From a checkpoint of a small mixture-of-experts model trained on Wikipedia: 9 layers.
Below are experts of layer 2 (counted from 0) of a mixture-of-experts language model. Rows are named router (the router's row for the expert), gate (a neuron's input weights, with its number), up (a neuron's input weights, with its number), down (a neuron's output weights, with its number) and show model dimensions 128-191. Each number is 128 + 32 x the weight over its row's rms, rounded and kept within 0 to 255.
After each expert's rows: a language model's description of what the expert responds to. This comes from a sample of Wikipedia text that the model never trained on.

# expert 46
router [147  90 141  89 156 122 147 109  90  94 104 109 141 161 128 141 128 105 146 151   2 163 145  82 174 148 162 141 135 113 116 183 126 114 186 112 136  64  87 139  81 136 143 140 128 134 141 161 148 130 165  99 154 208 165  68 103 144 146 109 137 148 130 126]
gate0 [147 109 138 102  99 150  85 133 142 163  83  96 129 155 162 142 115  89  68 111 107 186 145 186  84 163 131 136 137 113 119 101 167  98 134 195 113 108 153 166 144 120 105 120 162 131 180 157 140 112 117 125 205 155 155 122 147 129 154 102 138 129 165  78]
up0 [139 107 123  75  94 125 124  80  92 127 124 121 128 170 184 131 180  51 129 106 113 171 115 163  97  94 184 153 136 108  92 127 130  96 170 159 120  47 124 156 123 141 127 121 143 130 152 187  96 135 166  80 191 175 119 108  97 154 112 105  88  99 116  75]
down0 [ 78 126 101 153 176  67 159 148  96  75  84 108 164 126 123 149 154 190 146 102 191 130 114 133  28 115 131 117  89 113 152  61 128 152 113 145  92 100 144 160 139 133 158 110  97 147 156  90 215 166 121 142 132 113 155  80 101  74 166 142 154 111 113 133]
It responds to: Table spaces and all

# expert 54
router [ 73 144  85  99 110 176 128 187 126  80 124 200 119 164 148 142 158 136 149 105 136 154 119 186 145  62 159 115 113 100 158 245 147  99  79 122 142 121 111 109 109 107  53 181 104 170 146 187 134 122 128 111  98  95 136 105 113 142 102 118 139 135  74 108]
gate0 [185 148 145 102 102 103 126  95  82 176 159 166 163 138 118 114 128  87 138 115 136  79  80 131 184 127 210 131 127 109 115 120 114 146 122 107  66 192 124  95 107 131 120 136 164 115  95 138 129  99 156  92  91  81  59  94 163 107 142 168 106 106  88 137]
up0 [105  73  79 140 154  85 130 156 117 138  93  91  95 125 160  59 117  85  86 112  87 125 123 168 119 136  69 160 180 200 115  66 163 161 128 138 166  94 165 150  69  86 147  96 146 107 145 182 103  98 103 143 184 122 161 121 155 107 164 130 153 153 160  91]
down0 [126  74 167 126 113 153 164 132 132 172 169 188 154 133 131 127  86 118 149 134 137  92 167  84 120 148 142 154 148  90 100 182 143  87 130 127 120 124 125 129  88 118 123 200 138 142 137 172 154 169 174  83 185 149 134 109 118 158 119 128 150  70  89 115]
It responds to: Word-internal fragments

# expert 22
router [111 168 124 100 133 154  90 138 116 145 118 121 102 116 136 129 138 115 103 139 126 146 129 182 170  84 121 150 137 157 176 139  81 117 100 140 149 154 149 120 111 122 125 124 164 171 166 143  79 121 107 175 173 114 147 146 187 132  90 101 172 151 163 147]
gate0 [144 137  77 109  59 127 117 128  86 130  78 130  82  56 154 133 125 156 139 126  90 176 150 174 141 132 104 199 189  80 199 163 154 202 183 122 116 173 119 132  82 133 150 159 116 120  94 109 138  83 100 108 143 148 156 195 120 116 118  85 103  56 136 142]
up0 [109 122 153 137 115 151 100  93 128 115 158 138 128  73 137 104 126 140 142  56 112 124 130 114 180 106 198  93 134 121 102  74 193 134 154 116 114  85 137 113 154 124 139 102 164 147 158 178 153 143 160 173 182 175 137 165 189 194 165 143 192 158  98 142]
down0 [156 162 152 147 165 141  96 172 141 136 113 186 182 190 159  88 167 107 122 117  90  74 154 125 116 166 179  79  71 119 134 142 120 104 152 137 149  56  79 114 137 114 146  68 119  79  79 152 149 139 163 109  99 136  98  91 158 105 141 149  85 172 109 161]
It responds to: Foreign-name syllable pieces

# expert 5
router [145  87 104 111 152 159 121 150  80 118  88 107  76 185 192 139 157 178 145 123 169 166 150 104 143 111 150 154  66 164 145 103 125  79 116 134 155 160 168 121 159 114 141 118 102  97 138 110 171  98 144 126 148 207 108  30 141 175 142 146 107 160 173 178]
gate0 [144 113 108 193 150 155 170 131  92 132 184 167 101 102 114 172  94 167 173 157 130 101 110 149 122 160 129 106 133 141  88 101 158  72  99 151 143  93  87 110 111 130 138 120  94  96 127 147 134  70 116 128 145 153 147 119 153 127  50 186 223  72 109 122]
up0 [131 131 150 185  92 135  86  95 182 114  65 135 125 118 190  99  60 128 101 139 130 110 110 112 163 146 122 168 144 119 116 115 179 169 138 129 113 122 102 154 102  95  78 158  84 128 137 161 126 116 144  94 159  98 142  98 180 154 120 154  69 135 139  64]
down0 [111 135 101  88 148 167 142 121 117  82  98 177 148  97 184 159 166 137 178 158 150  98 141  59 144 167 114 157 119 167  73 136 125 115 163 139 174 128 122 107  70  65 142 174 156 109 131 133 171 152 153 172 123 123 149  97  78 100 157 157 142 119 124 189]
It responds to: Relational head nouns

# expert 35
router [113 126 144 168  94 137 121 136 124  97 172 133 147 166 108 153 130 138  97 148 110 154 135 133  97  82 155 119 136 127 136 145 171  99 118 120  99 114  95  76 129 119  60 177 115 183 136 164 137 130 156 118  57 118  96  68  93 108 122  95 124 145 144 135]
gate0 [125 123 144 106 155 111 151 162 159 150 110 147 116 147  89 170 135  78 116 136 131  95 111 103  87 149 124 112 110 125 125 160 150 120 165  96 146 123 193 172 163 147  94 173  73 158 157 118  68 111 120 131  78 104  90 159 103 175 126 108 145 101 121 178]
up0 [128 138 114  96 130 130 125 131  97  73 146 111 145 153 137 119 139 175 140 125  93 107 162  59 182 121 134 102 145 156 134 140 183 176 101 168 149 110 153 120 111 179 119  74 119 171 168 119 112 166 127 180  90 156 157 152 177 135 152 114  60 146 122 178]
down0 [151 164 157 158  64 135 161 132 162 121 138  84 156 169 107 101 110  85 140 121 117 121 105 163  83 139  80 120 129 139 131 127 129 101  84 174 148 105 136 130 103 126  74 126 111  92 103 120 155 139  87 176 164 172 155 164 140 156  91  96 152 101 116 114]
It responds to: Present-day and mid-word pieces